{
  "routed_scale": 1.0,
  "balance_bias": false,
  "optimizer": "adamw",
  "dataset": "wikipedia_en"
}
Below are experts of layer 2 (counted from 0) of a mixture-of-experts language model. Rows are named router (the router's row for the expert), down (a neuron's output weights, with its number) and show model dimensions 0-127. Each number is 128 + 24 x the weight over its row's rms, rounded and kept within 0 to 255. Numbers have three digits each.
Before each expert's rows: "comes before" lists some tokens at least twice as common just after its tokens as in all text. This comes from a sample of Wikipedia text that the model never trained on. Tokens count by the router's weight.

# expert 15
comes before: " |", "%", ";", ")", " (", "6"
router:172169138103142126156114109162152127128100143141113146087113136114139129099093138166086150143087126094140122094156157108112127114128134107087080121147139152100066151147128121145140118134147147147112138155122135108105137107102145124125108126111143134114121101113112101169111141152105105115076175165123129104110150096092121201124114175078140133130085108146117104130107126138100145138150
down0:119121170116129130119157118135121138107142125119137104135064125156110130117150144139160129114147139128111103149105071119142156152117149085124144064087155155124122124100145132116116144131131113082167154122165115130148130179100075164112138156098124145139142151119109119130135111115130151090157091149128162138150129156130153096096148106134116101143089083127102159107147165113124181080136
down1:150052133144150116160155148112132109064129153106156126109183128118102129138152142108166134143142138126120127086152123161139131102145133139110119149135149096146164143153095169087130137102084103144156125106113165110130113151157147139132141102095166164128118127163140086126091117128114130102154164093119091154113111148149151141123161128140069133140148101143084137138133123103109115143124
down2:097111135136119146100110122112091118094137150122104141160114148078125120155118174175149105149103131116152108114098122118166099117151091121104112131094070123117128114155120120128160148143141119137107135134183090148135152105127104177116148142179163162126145132136119120152166128120122138133118137122135129069111136146119202137085137122124119164130160130142095074131144110129082110130137
down3:171119135130164130134147141107127115099150110139075141126138062147171164098089107102103114124115133113100161137124145112131089120135153088136124116142107116083154140102116100162105142124127129084150164120095145151127132092152136160116112108160116111109175118132150121127110106094099131147147113138152081144140113145112157146118108085143123162092124112150090094114125103149102191145142
down4:147147135093120090161118139111126119120124117151112124172140113108150119131128129107182146147117126105118156144151161125080165140122123164148138134139165131131103112117095125090141135081126143118102106148097114149103135161169096111110148112144078116164126176136142098126120130140142169110126106140075122140145131108121124119152146126198092110112146122095104112176111074086120094091122
down5:080128114145109148110120130158137092104097159144118168186105160116116135126106156133136135110148163157114170067163105104126148148118122130133164153150134127142129116170142135134111128133114126144143108140108090132154076095109080112157154128151101100113142155135166174109119124140101118140151113119120132119149114131098157119138119166108176111157136102136122186115114138137180078105127
down6:136168094138126128102109101133059123130091122137122098138146090153142133135158118080116128119158132142133147183139152104093134118164170106087149106124152125139152157159116082129163129134112106150142119132164124110149116119113117163125137135143117125147119141149126095118124119103100141198100125138172086145079106117127096096124126116158118150126174113147119127132158158100165142084109
down7:164115100149082111156110101134150122112119132128104128109149095157131140119137126113129138128153156089127148135123135099119106062142150099150146127147166142140109106119157097140154101157114120129084125138107141161134117086163105129172084137140171129158105109117144115162131112184135148125120135091129131129197084137111150094095146123159122143137143095155128147126075092086144146111135
down8:127110169136121142111164112130086110195157106139182138101143136135091103121168110143109150090100142125135166097117106159137132083139126152102133134076139151133144120137123097113107090121108099130117130173162132117175079140142153099105129154145152109141145138076141155163127125108109107084125096142131154168123147143142122133157103127095115127154106086113126101129121124148136157140161
down9:140129129149100095136162084133121147183096151165125119116152135093126152139133128170145121131126142129146121147120173121082177140128116164129122095142111110175117115175123148107130090108107146105078138125107126145075118185124145119102117133137134134145112100130101135115127132117105189111119170125097118116143150188146153101102131125122139117112151155159099133128096129113080147099161
down10:107113151168142152103067156141087133118121125142110122145125120140127106136132119148138114152129132089086121078145154107109127133156126136120121127128102139134142145157141128097143134096106129064101128099101183130138132111115151110143119135152146133095168130106135127114135098162088129105124184149132108115078139096125057154101112119107121136131100161110082108115122128186145082145142
down11:089150189102144092128097160120105126106113141149130146140115148141164162098172098112150133106127152155147108142100130144082129165110125130110130159117151125101098118080166135177123125128120092116136164142134167115126131122151157145119080137161156141157152146112114147150135106099129109093097138106120142125112164146137185103129108097157129123115131104122144150143124139116188103096081
down12:114131151079146096176108158096146101112116103075108136117164121079086129124121100090148129167099123107078141136079141118091124140153148121109123169116153099119129152099128107117130129148164128128123151088150122108136162127164063102102128145104096132147105129147126145120120135122102109117110138085125113164144104108188158123114144129146090144139139112120122099142114118110127137163161
down13:111103101126163185135139096144148149144174121127108150122126141139131150128101164125122124123151142189135099096171130141176101157128120174100145099095126102116121118133135089142137135107117126101146101122125197122117182140094172148151118116105129121105098128131124133061163152148133135138165109131143116160144136118149119163126105095131135070142140151134132113139145135086133111146154
down14:128129094160120109113126142138087086133137136113113124165187137085163141114161068103162077145114085142113099152125113124099146125103098070154139155129135117115134125126143135134123168150144125147106162140141163123105151088121137142127109130125099099152161134144111090082154114166109141125114156138104120127132118125130130152110109138187127149139143097106077135148138153138139070126152
down15:125083121132089112087136137144098128127160114128135142125159116175114128155133125102156084149157143128124146133152110098139145123115078103092111130095151088126090103127109072153122147125105128164134099100107120137149108138106091086164120123158121123168126119138104168156144127129141140113161092116131126154127100108146143105129096107107069128100080130150146089171149150092115131088114
down16:106102162155087100120164122090123157143093135120126163131082146113126099172095138150111100106167136111143142099183129081119132144100093129104124154168136114107122134120104132103171117159145135094123135177086137140124146141124142135118103120168117102187139129104146128118109132139131150109132093115139133098125131102154120121129160142132135105109200103145158123135189128140133109120162
down17:141103165155101101122105109090166111148128101137106124159160110141154147117104133096136128149156086124137131156097070153086108113108137120162145113116137122139124122163111111106136085128109149141115176135087125133114147139124145133146106162134113117119130107127101132172111087115113165138098134136155106147144077171170174138115132101194170177098115121137117141095144114139138132118111
down18:109107102136117149123133160143124054094150120116097126163131156153111162145183153110168129066163108133086108148143156105108084108116111128093121167145191129156105146106166130132141152125106120088114128130105098116125114134110124118113126150164132096147132120121131135063133165147114094123129103131125102131117128090092141089118114148103108086132154128112112134109128151134135128136102
down19:116116129130127171122146118137165135144147153096140136107153079166118157119116130119109128133080138158171109107143143125155156147108099197192090145093124121126137115156166187105164104131118114106149102157120109108078131137149127121125117064111135175122103106135130120116128131123106158129097093143156113147127110145126172127151164144158134108123105114113126125105096104164134135125113
down20:153125143144106133149090078082102104142122125163146112139107093103122160132137118111134129145101185123118162135155162122126112081132143130121116109126114089114115094129146143133160129152113112137088116168137096097146138098127122127143155170160105118186160126125158163145124118111103138144178105108113158132108127115171136112101064114150165130145103152146157121156107100138121177105113
down21:157130126159122113121127125136134089129179072150149134145117137089130138178121126110086145099128136157097122120110118145142116125135117124168163126152117125205127117098118075070095121152088127131136101130116138154120166166133108138120098156131127101104113144116128099137153106173113122129136139165137082133110116133114119146095138132154129125146125101122115075137153188112123109179107
down22:099118126140126108130134113122132151177120134094134157147108127156114159079179104133134134091117135168137166158150107126139157142114071133142076147143143095119147121139136100163119124088100132078100139135144164160170131158150180100151128103145148131116110091102122122160133158135135140108111152128114111097104153106094138105082163129138097116152088123122149133149121145175137160121112
down23:115146170158124177135119098122112123121142114130109100153120197125131127167112111152123100086122147101122153137125148131110103101125086088130095150110144120111120071132150098085131171133108119135085120138090116107107140145110110146151097147142100091141153095142155154083113100108100158124124102115123090111110113153113124125119115125123122110153144164100129145105179122163148139192118
down24:124202124128169139138089101104118157099137115131148121132164114138099067081120119120178114121154129143171145151141169108153149088140149138184112115150138162146120162089120136103149134118133083116111093119121124181128174110137125169098158150100131143133162143099183162141112127136111132125114135112103115138147128129131131109134110135165103130128149112099146134146137121160138147123096
down25:147142171139147151166128150120173101161151117148098130110147137086161096094129130131152135131114120149132145096186124103129102131138118167172142120116165129155144135132109108138107173113158100157095105102108129148102148158100123147113139181084138155145128149131097148134130125130189131110118095107133110143182118176146146066146129133133130135114102160109079131132147129131121157124132
down26:075120112130138146129126114155112131111105122103120110151134154154138127139068163136145173084126100082204120116131115134120097162084081183122137103131087113154132140100153125099119108087090090137128099089148093134129112121111141133127125122118120142151138141145122147096148097131119111116127100158132180119123117126106110103144122090120145127143139153163148136104077165140138115158137
down27:093125103149142150117167110152106113142133141125113128127124109120163082103144089118110098104157127115137123117128145171084148181109133117147138149127132116121120109089095122094118146113174121094098132129166123118086155106098140157130142154141074160145148155139132103124134135084165154144142135139112118145110155169113148157123132074168131086093168112120123109181155163120135116093110
down28:123155171124147139115097129133115099139117159123095148185118165138085163167082151108132109097140121162119138132129112082136183132140120111132113130088115136136147116149140122132124149120114102106092130132113162112101090113103133143141100120156148085151130137140122147091127117127174142125166103120106093089149179093167124151115070101140138145114128163119097123081132136150141121146170
down29:132127151094107124139137175099184119133142136141140153103140111131100118066168162107107112136134152187149081092116077157141155128116117114192112173142134114125145123124130101076086136154145124137123111125163147089124130158138145103130136175105137086101093131082123115111123111155156122139105122144131119152101148144156112130120101166157108134119132127106096143136121127132145140089132
down30:151122115154108139152109109086096145122137129147130123108135113117122099149136119071159160129172155160151119126161130144091125101128113123119122105176152107145117161160104090127116107103127134122093124127104099119130149161150132087090121115103151145123095125102113088148153144111150166112091148183133107168137169127120075147101152137151089158129094140131163132106107098088089128097130
down31:107154134086140102117116141137106120183159149108110160129179134141154096135101134180108149124151150140125125115126117120107111124131124105154160111149142125122130119173134125094089170114135151094140169097143145067126114136164125105158145090143149131134091121138121101178141121153112129095133126178115162136123123096150117125152174114092146153115145081098122158134151141144105101074120
down32:076112090128138082131118139153118132128123112139135159136135104131125110096161131135117117130147131154112176117152114122091143193087145173113121132156149115116138080107109123163149145117138169153089084156087166121180155111138126150112119107122186129115136132105128141155127126137168153112159124122116129113113130165129098149095104161117153116082113141124116085127158136136122133190113
down33:126191120131109159105089155130122103137122148100140125140173130129129153140127145137118149092134089156129116129119126119115137117117155109155127120143101120129173126126102094131152115145139170153128160113144146162171097128148124159156107123147143081120173074116170074090137137123154147166146129107120063138156127147144131092162163117120135110132130132105072151114164116141149090102123
down34:118114141123172118115078133114140095128122130116107125157152101120173118125149115096120186119112115116165096154116134135151078119117172156143130097117105095085127123151104097133161104143101094177098136115079088085109108090124156128148128137116089122121130121110159164097138105125141137146133114165169138145135121152120140167099131147165108128164094134159129124111100138125159127080116

# expert 1
comes before: " the", " a", " The", " his", " an", " he"
router:150154102141145151135137081130154149136092123121126172095117121153078112122098158138116142096130147145115100129110140104157125135142149104121118149170124169121070100159101132142106154110157141122139132131127119127115137104165123094173153141095126141069116149111112083166110133089131112113128152137111174110105134140093127144121113146076137120184123138172093108100102139124140146133178
down0:148170120135161116172141110112144117177099105132098080152083100141153124107149099142115153107080178111127137139107173170133113143113084123150091121128144138139130154106138090111090139127114149072155138123121127175130119140125144129142155133106131097123140176110131110137172133122128133134138153106084144119162127127161139121129155137155173130118075153107101122123100118084141112101104
down1:144132102096146078103093135154137127151151166128171062124134137132161154146116109119080126119146110087149129128104096137079154154120138153095155140136178155126144142123139129114145137114123154092137150111122112081128120181085125127149165132131097132134108154107127098131133108070127172165149108132130124117152175136119137150128159115140103106120101088146111114170169122151138126109127
down2:118119086127108122150108147155152081146143172128118096122135108083133136153079151150147175137094134166149148126126088105131106117119142156122185114185117086131139102150126188125143149112112142123137114125144134096117121169099122167103126139119136121123120131117121174140128134138133126132136091133129100141100144111151129123116125135084110159104106073141101139071135135164134149062129
down3:122114135080139111131143114146104117117166123102129180171126118163158159115131102159137104138153155122127133125086100145168129172141120124093073102111128136120140160077155114143150130120128136096089143138152130123123159151171121151100128127135080141104154132097146106093127139106124133135146110099122128135132146184108140065126069118161156122140155136104167137088095154142140140107128
down4:123161207111092135137144095128140100101132144136115139133177103171143141134102113078146130135107134138068094123145098141115108175179130097130133149135102121153141119117144071135135122142106132156100140141131102140114124122172119155176150136170103124123113145110125120121135070104141154137140137120122109083182142131126153109140131138115103135140136132082115132108150117098106082144149
down5:096133136127112160139140145144150162142110133160098154106133159117116117142137157124135122101109142125103108123126211125132175153175157135124146127113163111090112134158108126111150096131138083158147136128099105092160136119138174118168112124098084145108152150098127122156173141129107128141162135095120102084133133130147138158114110143166136102119130106193158117104146106141099115081129
down6:108121146145104170144115139125111152161124133138097120130148129111121075114093089117121133101149102116168111129116137103117159149120153124095141099176115115137130113120150090133106142090111114155090130145148109101096111149106141129136124153144119145164121151078128079131133079121129174141109079145151095086131113086122163109187148090156114140124126115142104104134089123124180163112110
down7:147168154098110114136089157136126146114123126090104148167119164118184114129170102137115107144192148133131130129117100112122123136077133127117112129093140130120113173090130154149174120074088118137122126148091122156119150140160151112116153133137128126155128145109121123133143131130139137141106086120123152119144143159115156140171110097153135106091098173118141131113105081074120184159111
down8:161095104134137161111098148147155124139143125141155176106090153098125133105090169119075131114081122112171119101137134130121132116141093109126150123074147112145160154157119091130151133116137119109172143100123119101114137131116112119144117110126195116143099133160110146142149118139134143105105114080159146119142110080175153086110134141093147128100136123105147138119168077134128120086133
down9:133054110138109138104078108163151151120132129129136169140105121152131110134117158110123138106091129177105121144120167071138103151084190137181150133136124091112136090136126091127111138127137161091138165114151129134124143138145149150129149102159124107158127115141133142085133122101096128117149123116129151095126130101156099087132160135157107117096137102115152147129162089162095147125133
down10:091121114140120154106119181098161143153111131131113100127135103094102133133140112161103148100144131152130148142129098128121136179157134165129163139143119141116125159136101183124149154140138125133080101127144138115101129153148149115112125161129117126121095101121124166162133118161111153134131124144128139166071149099150173151093136105118099150095111140150118190068118140143102091078162
down11:125097138113123130145111149057123118124128106134123205151151120154155140195152127114142133138103107135157152123125100145115092162150106138146141104138120167134161141121154102152098149119092088158149155146112108075102148139157156141101145147133106159124147106103123123073099155121125119106146124091113129129144129132109141097130133075120139125141144141166124088101166123090152135106145
down12:133103185173112125153106136097114180072130081130118160105144120148108096149138119133141135089102116119162151122156123166110119136105147149117160126149107108126171156126182142095130130134087137110101115110117136087109150161142127109147133117161118068165140109122183136123129112155156114137130114108125138100159110106111119131132157115144132139146161130184162129171141112144108133103151
down13:141136126157146091079101114119136132131105120115156134156125144137107132117085111144142152133135123068150153091108160134114064109152171161147182125139172119097127058143151102153118135108134126109128142114135066137157128127141118143143131126153130136143080102125109152168101132154172110126115168154170116133103127120102111091112155102126128118116097111122129141095133090120132143164131
down14:116113105113124120131153086101104133118118136127146141173154127125166148155144092118145111152151169134132075115097108119122135092127123115132151163152110107087100166144129116132129132116134176123113145139081138141136123164123144137127128123160128141145104121159164100174080133087106084076104134123063125148112157124144146118137105124186131147144135101138148094148115078144160120091144
down15:114144114135127141126158160065074127095121120166122101159122095115105157159079102145155108167160104140108137122150105111115126170135073123086129113133120154080124111116117141138129121079114121153142121149118117132067085122127159108152166150156112110105109147113152122140122095118154095165124100120122110113134109129153114095138077093160136159154159135150107096113129134122137124112135
down16:133128149123119086150196154126111135132129125159119144153129131090147119134110160105127151148082170154071095113107137170156124128168167184122134099155156118132121105130096128131150130118094137103124135116111137144171153139131094135145104122147107126197089116078154144133145142139144135148132147118148071105133165120138114102105133113165115116114114154162126098147121130100129136092102
down17:123135098103116116133152104122090138135121122175135140133161077137123125139155135156093164144131157152096127092123117162121169134092087159135138100091124145120101125098121126114133163100099117152146144132123113194167116143186132100118107117150158171129132088113144102111104164119137145123116155159126127141133148152137167115128092159172127127070105122070138119125136133112151132135164
down18:162130134131113035131128115127129088165134124108183142152081120136145164137143142093122214135101126127125122122113095109132146133130123160140094133133129168123137112128128102142160080121129105148127142136105150098102100132114073122113105102145128132157093122109147115102097097123101122124142147138089117158137132176125110089125108146146132127125137129130099114113086114095084099118138
down19:134142149155134140142130165113145113124118110076094137139084115124121100144109083137151124146108105141135112115090106119105112144126086122143101083150129141111154130130114121147130104125156116131123150131105128100082167155176131095170177169113063144086149144149110096167179096124144145117144124133153129122101118129076148109167123171097146152134127118119122105154137099119135092107102
down20:103169148136113118141141112157168119125111125135143101094149104159148163113123104116164139149134125150173146147142140158149128115114167134147139186164136120101103147158109089151133142144105130083115124137125123120135114089089109148112154131123165120060146152098169149135113132107127104110168124108174125112140142146088141115138110106084116150154146125126150166097071089164111154134114
down21:104177150104098143113119134137126109106096154088106144120101107059110193118137162154126133139124128121170127132112160136147142120130111114131125113139104150080146126133127125134154151081121116142135167116140122091102154138118111153125178148151132113148151164134135160126194139118098132127128153133142088124095149108115113154133168150127143112134109119148089163153101080134156128100183
down22:141151147152135113134111167157105119128154153172152090125130166147139151106134131116112138119121105161125105153131128114134125136153196102102146101122136111138149115136157106119155121125133121168092112133146121097145107150148123119110139146076122174119095109114170130193161165172154063078117096125095130145139135098125126132149117107087105133118158159073141145118157114136132151135130
down23:087149134168152134119105062144111143155100135122145148181140107111157104109160157147152166123174138094111110173138126142142132169137114183147144101131147115104140149123147170139145098084121063135138090136162148102132164141128140147098137134123150132106156121094154102148122118153136086144152124141150094095130157089136119113093129145131092106112125107110129158125130144151126108125140
down24:129186152152109153139136124095097147128135148109102126137063120106134117170091115135111088132162141129103114159161107086112125134129125106135087134123126107117105123150122088152126097132093153177111100152122143119080113112111131160128151106153091089143112169150116114117107152145129131096123143117112090120140121128156166164128106083172117111145144126167090119137157157153121094152090
down25:106159160114109143140098145111117167116110147114109123196140107155094152124155092126139131094160140115093129141113147185088107159141137166147168155082104119092127158136112158120130115160113102134143118129096075109127138122122121156142159135119095116157102159136166100138104110173141126146131112107132138089098114100147149102147118169140121109124139107095122146096176139135130096141097
down26:116119122104145138115146120150113107124126170105117072130173133113167159135142128057110146130111140137127110186124135151145127110133145080125099149133110132107153109160111149141142106133129099119099112141113144097203146164129137145087082123101087136161095153129138109162133115078148122132122117169153140126140114153117115101143105101175155164142151111127140138115160114140176124134111
down27:100134142132131146140060168147112148131111118134120155140163085148143110145118148114076161095140129133090069171112146160127149142099161143125170110122150122095148135119137165166111093118153141170128139085102125103127107131136097107124128153097116159099088161106137137130105095122133119160124135124128157125116151110156122107160114150156145110102098127106141153174140145103119084098095
down28:118149168083134135161139118164116140109150108088132137158121121076102158115120105115102130117141057155144106170162146133143128168177158133152126139124112118087146156136125144111130093107105132139111124165097112165108129113155085126067131084107116117119130084125139116133139079156140121152130153121169125118121164101083125105131108145137149139131098143144151166140157116119128095144133
down29:113150149116105133095086119117156163121132110129106083132140136100112139158105133099098154121146143139119148156141127168144125137114120147152117080150139100133193146098164148142131055107172109141133137149145161164088104145150171118106148110129140103147129100141150136128106095145109124146095170093154099152173125133148135114140113113133151118133092128105081161140125082144107110134161
down30:120137115126113151073131125126127114154125200148109130138123115145159171141084113157123098138132110135160125173096174115142159115133152168121147121139170147135148131154123147113142106136100116160144096190127098137146173116106136111131152143149146153092095113126113167140101114101172125115150112119143149167126099118149169111137128103079100131142111110158128115140176111136158103129095
down31:116149173115118145145139107159126112142131088109132114127136082129114093124121132108098156152155138172113117136160123075112141143082099123077129133107130135093110120112155118126174119115126114178119149142127103138092112107149094070150128174124094089141168128130140092131130066076145118155112155107122110158131089127139145144144109128134134195131128151107134156121144145134133110144108
down32:084117134133128122100155145144157088129158171124160087101082115152121108128194104166108112097097101115103118105155135127169114141110142119139187152116124146149178158169118158131125115114107135169127129134096127172166160126161177135121132161128143102156123096126101141114140131106145111131118130126118145104150106107125140143112127129095089158106160093140128152114144130110088112158150
down33:117139147156104124125156122133152129147112098130123110119140067154133106150149092124161099147162135155130130191162118144133116100157163163139154161125129135126094173166121118086149107163138120109133067151133138119082089078129088105129147140137139123083163126129140125162145108137095112123121126091154108129123111183115176128136133112107129130171142129118143133115077105128110153126133
down34:117131131117115115179162108071132177110149079117120147158148126134094112129144093094152133126137124131076176113120149134111114130160129115108115154129123148085151107107136110080121084170051148130127147213122126132135127114113105091104109141144116093113158103146142129140127095150127093123130107077160151115141107113147144152132119139129102138137130110135123131148109127142156127138114

# expert 7
comes before: "\n", " ", " 1", " 6", " —", " 2"
router:162177110148148146132148081129134128122090152131136157099145166159101158107128167152105115107126141105117135125103171076150093145142151101110097134154144156121090079157118124170101165109143147126133116107144082150137138092143148140162173142103115123138109149163123097158119119078155112100110145129089166131087115136104116124133098133095121101145133112154087111145116120135123151117145
down0:115143096150123126153139122163125092147114140113141144134152174066118154094166135143132162151141117132127132154135109134138132139166109116099127107130128123076136112093109123159130153104146138110128091147132112136127072125179140110098151172160163135119122116142089129117104159103104141106104094069126165111175120125085132137152148130097117132079104146169124146141160120179138147135150
down1:125118131123105093144105128100142082168157131145154085112145104131149121107112147189082142099123140154130132131093128122130100101165114109076158110107093100075138102162152159148127145107158174117140145089134153092136106122127120149101100105150139066161136103131141135153146129146091116133142155123155098121156130139135108162124104099136137133113168159160123117139145119115130161155158
down2:138089105125157168132181152125139130095106126142164109148139108137145107194134150119096137112133133123100117148094161087106111167126135160189138125103105109104167129096138120144124137110123111152132162127100121117112112108139150079142115096133122154148154126144139133115172132096102123164089113110122120097163127169119094123079123088185092150132133136099131163121124120134160124110144
down3:150120112129153113098152114105104088130131153108141080105163114094138113160153104137128113126127123121100159146123137139139134064147132115146151160130173142161158154143117118164130107113121132156102142096120183107085140147123090092089143195110149127131137161155155129125118146104135123124157148094125100153163139161120130170100149139162125133161140117127087136144174126097151124165098
down4:149088100148127125139120147136081131136179088129119119134078103114159114108104130119159132156153095148181135156100085137142131100164105132126158084104127152101103130118091165151130124162175106093141136145199127108116115117112110135102127149149134160134151127148157145155116131139115161097144118142149089097120088121122109132089133148120090103144111129172133105155155103103128128107129
down5:135092171127126139135117102119108161088114127116101126142167130084112142112140094140109099153171115116101139136155090125107141122157099131125122095104143085130163099131161127126127123124129119176111105131151165105135078117125143130101121129176137155159126083108144115110122119074128168049181172085129132095162113123101138159121105130142147146109135166125131151120111115132118131133118
down6:106083106125113153126131137165111083129114137124074078133134132070145143147102132124097135127144139115099199160103118125139085123093149112187145165105121132100154134076161121121142108104089134110145101124115130121122065111124078141138093131140131139137110110113122144104171135124171143134122102126120114145151119141088110112124125151135111166082139131122119151131113123100126118157159
down7:120178145117171137132131114118102099155116162115148130140096115162158130113139102105121139119115123136161110131129109074114156109141109162099125173102130138172135109144118149118150122143096123137125100141079134156127090098087123133103096174142116115107131132122140119133141118111140138207099087155122128139139114126113151137132126119136172167099140126114133072167099156126108199156143
down8:141115144095114172132111142109139146116188083159154113134118112146135124153098146112083140157120135137141138121136180158163073117151141129139186154128153103119122126100115127133089123147145159136120105144134143144097076113159142135155126121126132110092124153161148119142124117088158117154100085157143124157143139165093105100145136135185143099161156154162135116138133120099136149141177
down9:143151122153158144163162145129122073108104125104093103199133106121152110143105100137143145131138129101111169161163118112138123138146121123185088084120136124152118126164120133177130114155119130142070114136111103109116131080152112148081118151147120143128112137128124144095127117130133114147100134131117111162130147165129141109113122111136151136151191118168147173132157145162130086170134
down10:181114086150124119178113114115115102113144147101096119107125126106114131129151099099145114133129146131119141117140163163150161136117146139140114113110125119138162115111136127144080124159155096122082130132134128139139111130135088147123158094160155156143109163114077100062156104151137100166131125117120091100109144077153151121106121116158146105141118131114150156144093064127080099127165
down11:105157109162135109139152135117139159099172124151183108082113124111122145156088124136130122116141133147151209111139088134113106133123105144092142166074107093152133127118115165067109114123112139124138140145130135116131125104107123128097086152149123122149141087140151111075129100135148150148122135100128066139158123100161147135100106099158132136105152135113120107149162133109102121109154
down12:164115092167134100106131130088150069150141101120113166111125134120128132165191106094144121091118123100085134120141089127153130139106142095079107118139117133136129172141099101151136138105095120108104146133123141157127155173084104113132102128117108153126112081123105120117137119108145130136145136115144137126086078150094123164131168110130100150121120134125083101120176131077131097127140
down13:113116123085120105126132150149115131110094104127152098122146136082135160121084142136136082180115125106117106147099141125110145107104123107117127093101095108133161128137107135122145128120151187155113150138156140093116126124092086113097134101212135140127103082119145141118116127104125144107182126123158141156091101125090131167132134085169120121078132150129090106148122120107149119128138
down14:183124092163153135160137152126106122146168172155121083084118146100128104160117119099131172134118111195147148142138142138147118139134104086145109120162125122157131114109155130136101136133127093112124116094127127126148094158073122149107097109105126107163131125152137155095152092161112147164117129103113159110139166137131137130127129123171090123086146103120129122153152091112097125091092
down15:095093109130091135151121122159141150080130063139113135132144108124085141149115123110149099122137130103088163158153148095129154118185141121127122141142140147140104154137130132165149135139145123130102128106124165172101104111146177127099161107123195129116139136040113099140150120103150104094133136101121146100153118123130116144117081111131085131142136125114128107127116161143157142134105
down16:122112158159105164119120140106124173099138118112122114126147136111140124148143116127094092136099142077138153160130145132129120119155157169121124112109138154161126124129124166161118128158148093123127109140138148141117122138154100166165168150148128073144068159116132164127142125121127128099150081123076104103133140086152160160122143140107116078144099147145164082168154130110077138108135
down17:134118140169154117160117163140143101099128165131148118120129122137124114115166140129119120117156102106137141106132164152146130141198145112155097128112105105125145145109130146119126138120119134099121129121128138166165126114121145130122089091139067151127144084123103149100175135138155089131126172123134096157109151138190101095100087102146128100086156150142163147137202098153142135126132
down18:136143113156143171117127150102168109176121137131146122125120141131145121119114121188116133175076156130141118126079158103135135144120149162125151117110111118137146118153104095157118117122123125107141087144143149111154104153122172154124127081141121153108168114117126101152113117156101142188164130150093145157105136130149172088156152138139154103185130129108139131117143074120091165148140
down19:144093142168148132090161149135099124146139122133134101094144152072148149113106130121080138102123150116165167119126120180127090136092138156150143121153144110130128126108108147109142112123170150131152146166122092125099095117120127122132101141160112118146113118152108119107128176129135091133098162065129069102122167146117129142156116093086100144098095127088118149161097118125133095133121
down20:103120097125141124132134135121114110142146079096096068141111133127135154110129091127105124103141117107169203089143113176143146109127116112155103147131137124111148169126130121158154106125107130109143094140073098130170119100152135090130146123154119084164156109114113155187152145122069103146146118129137136120145138163128117120157131120134126126131140118083073113125129163107166116127127
down21:112108113137119123130131131143137124123085120149089108154104121145122096156151121080146161108110170099125116089136138121128135135134112148062145133124123115079101133132181148130101154149142110082159105127149136181116139149131174123107111084108119120135127114134143132151151146164167138152134102110094116120161132136119125125124095190215150141139130112121118130101095130149084107119112
down22:140134108173132118127147169098123082137114139128133129123109183097094104101139137097140149120126128163152139106113107158121061077132121111138093120105137158131117144143166093173131123116165108126155154123123164135122103097148136153079118150104121113111120114160129119108130117153077119153076118117134104088126165151115130112129081125153136102154129165137101096129085146145161164131126
down23:115068115126149147136098137137165115152111130113121136141174102122099114117106135122111125156087103110150147125150161123128146142135147186115095143097192133085127139159114161117122142115119110107114128129100095082172164136156149125122161103118094082097104109120178153169109111133134124123154134134176183113134166117134136165115130141147128131144148134134140142141123152170109100162149
down24:102138102123144119152143147125112134147158136120141165136137106090130124094105061149145122146179131154140139139127144140108144140091087158134150138103133091173136109128083140178124127123124185109109143157103135119126108124152100128117115117138167137137167130127156093140106125103154092113169133104132116128109123084154111113118145133139147125094103110078060114152131134082183141142104
down25:180100097159149101108142102131170076128145115170129120105090168110117144112108122139098114107091118128151130123125117121132118067090129115183147131117124076140151127140136102115115105122107128108123144122147111123142162086075158154098093081109128137116109104131155092165102154119160164130117161173131114121150107108130168140111151105150108108104121153103131121142161105116125142131144
down26:160055177122139118137117119130109091116114115125124119124132067124174115125135128072146133134180147130156148139130128109153162151142140116165150122118134134118136125092100148119133123166087117167145127163111162128134111090092158154153121082135138174106180125158126140172099132109146140156147104109128117114177130088149147127100163148153108121109108126127142150112149113126120092132103
down27:117100158158134138154158131179128099136104128135087095161162099126148117145177126148157144142125168132116125135086117131116131156097139107140079139099131110163106130107153167124109133125088098159153098179126134147115133140145169119192091134135141121130154148096119116127165162139122138106151117138117116117125134085154132084144100112138134148141188142114092091161107120150106147114150
down28:151129123129102123134121167158084112131169103150149104163164086107151117122134092100116168075151116104144142156146131128119157109133114118150141097168142126117135102124115106131129119126105166124114126213090146130120153108140100088148125108157090114119140131168104126132161125105110152160128149112091118132139156150145151161114090130163119142116093173092102140131156115100128080121130
down29:118151110149140130137158149167102148098152097187095140120154120126152132124109130097125098125134116128125133113134144129139118133157089166163107126138135168117150130099143127112149104150148128128131095131125147100130139133115182141123133117147146098170100097135119084126094142137126126154085150126130124111139181086124136157134107097114180125146213136068156132116090132158168098108114
down30:136087110118148116107120145160081119099120117094123156109135115110108104144127177081101108086097078150095125163099139117154135083132158136108085167096161143144126173131099118104142118096122135123084146122136138115142113109175102151098093105129129112119135137123117124117133112194171075109096145119120100148152143122101128147141150142138104098138137123083132121131133163122148108102140
down31:130161121113100125088125167119129113100169140117098115109168120124158090130135122152147149142130118072094097114139097127140147112144109126133170172160108112121135133132123107156083100167131093131105150113138130093151127137139095176130105217144112133121160119128173083122138117140108161176122158120106130109136121101137167124081159126100110136135143139143116114090130127164116117129134
down32:140108110163108136144118113075146159130145133150127140095101126143114159103173123114097112175100168160145110125103098119089132129147150093121126145083148130128112151158099150123127118106149128108130059088108118131097067118127146145152163083165140140114134083076161153139138128104126128110187148122120128104122139107143105122111145119092138113140131120115126105126096092111096159135124
down33:136099124138142151108162130125156123111110095134110092129109134139120110162119102130112110136150147113149095153139123140081136170179144103154114122086108118125118142120099109148120136102102164105108145163125178150119120174153116099123097105098105061162145118136140124127119134161118124166142129108160135132164104155168157117093099124123110140132195077156112134108144167160108097125112
down34:137147166120113106128072116135144102124145135098117168121108153086109079103165123117125166158132144111136104128125137078135151077111157108145116114124150086123110096150080090129142139167109137135109108110144124111124121141133124082140125103152101175151089124126167124141106128136088139105165126176134102110089115170117146143104143104156154113115142141145141101109105106134129167094087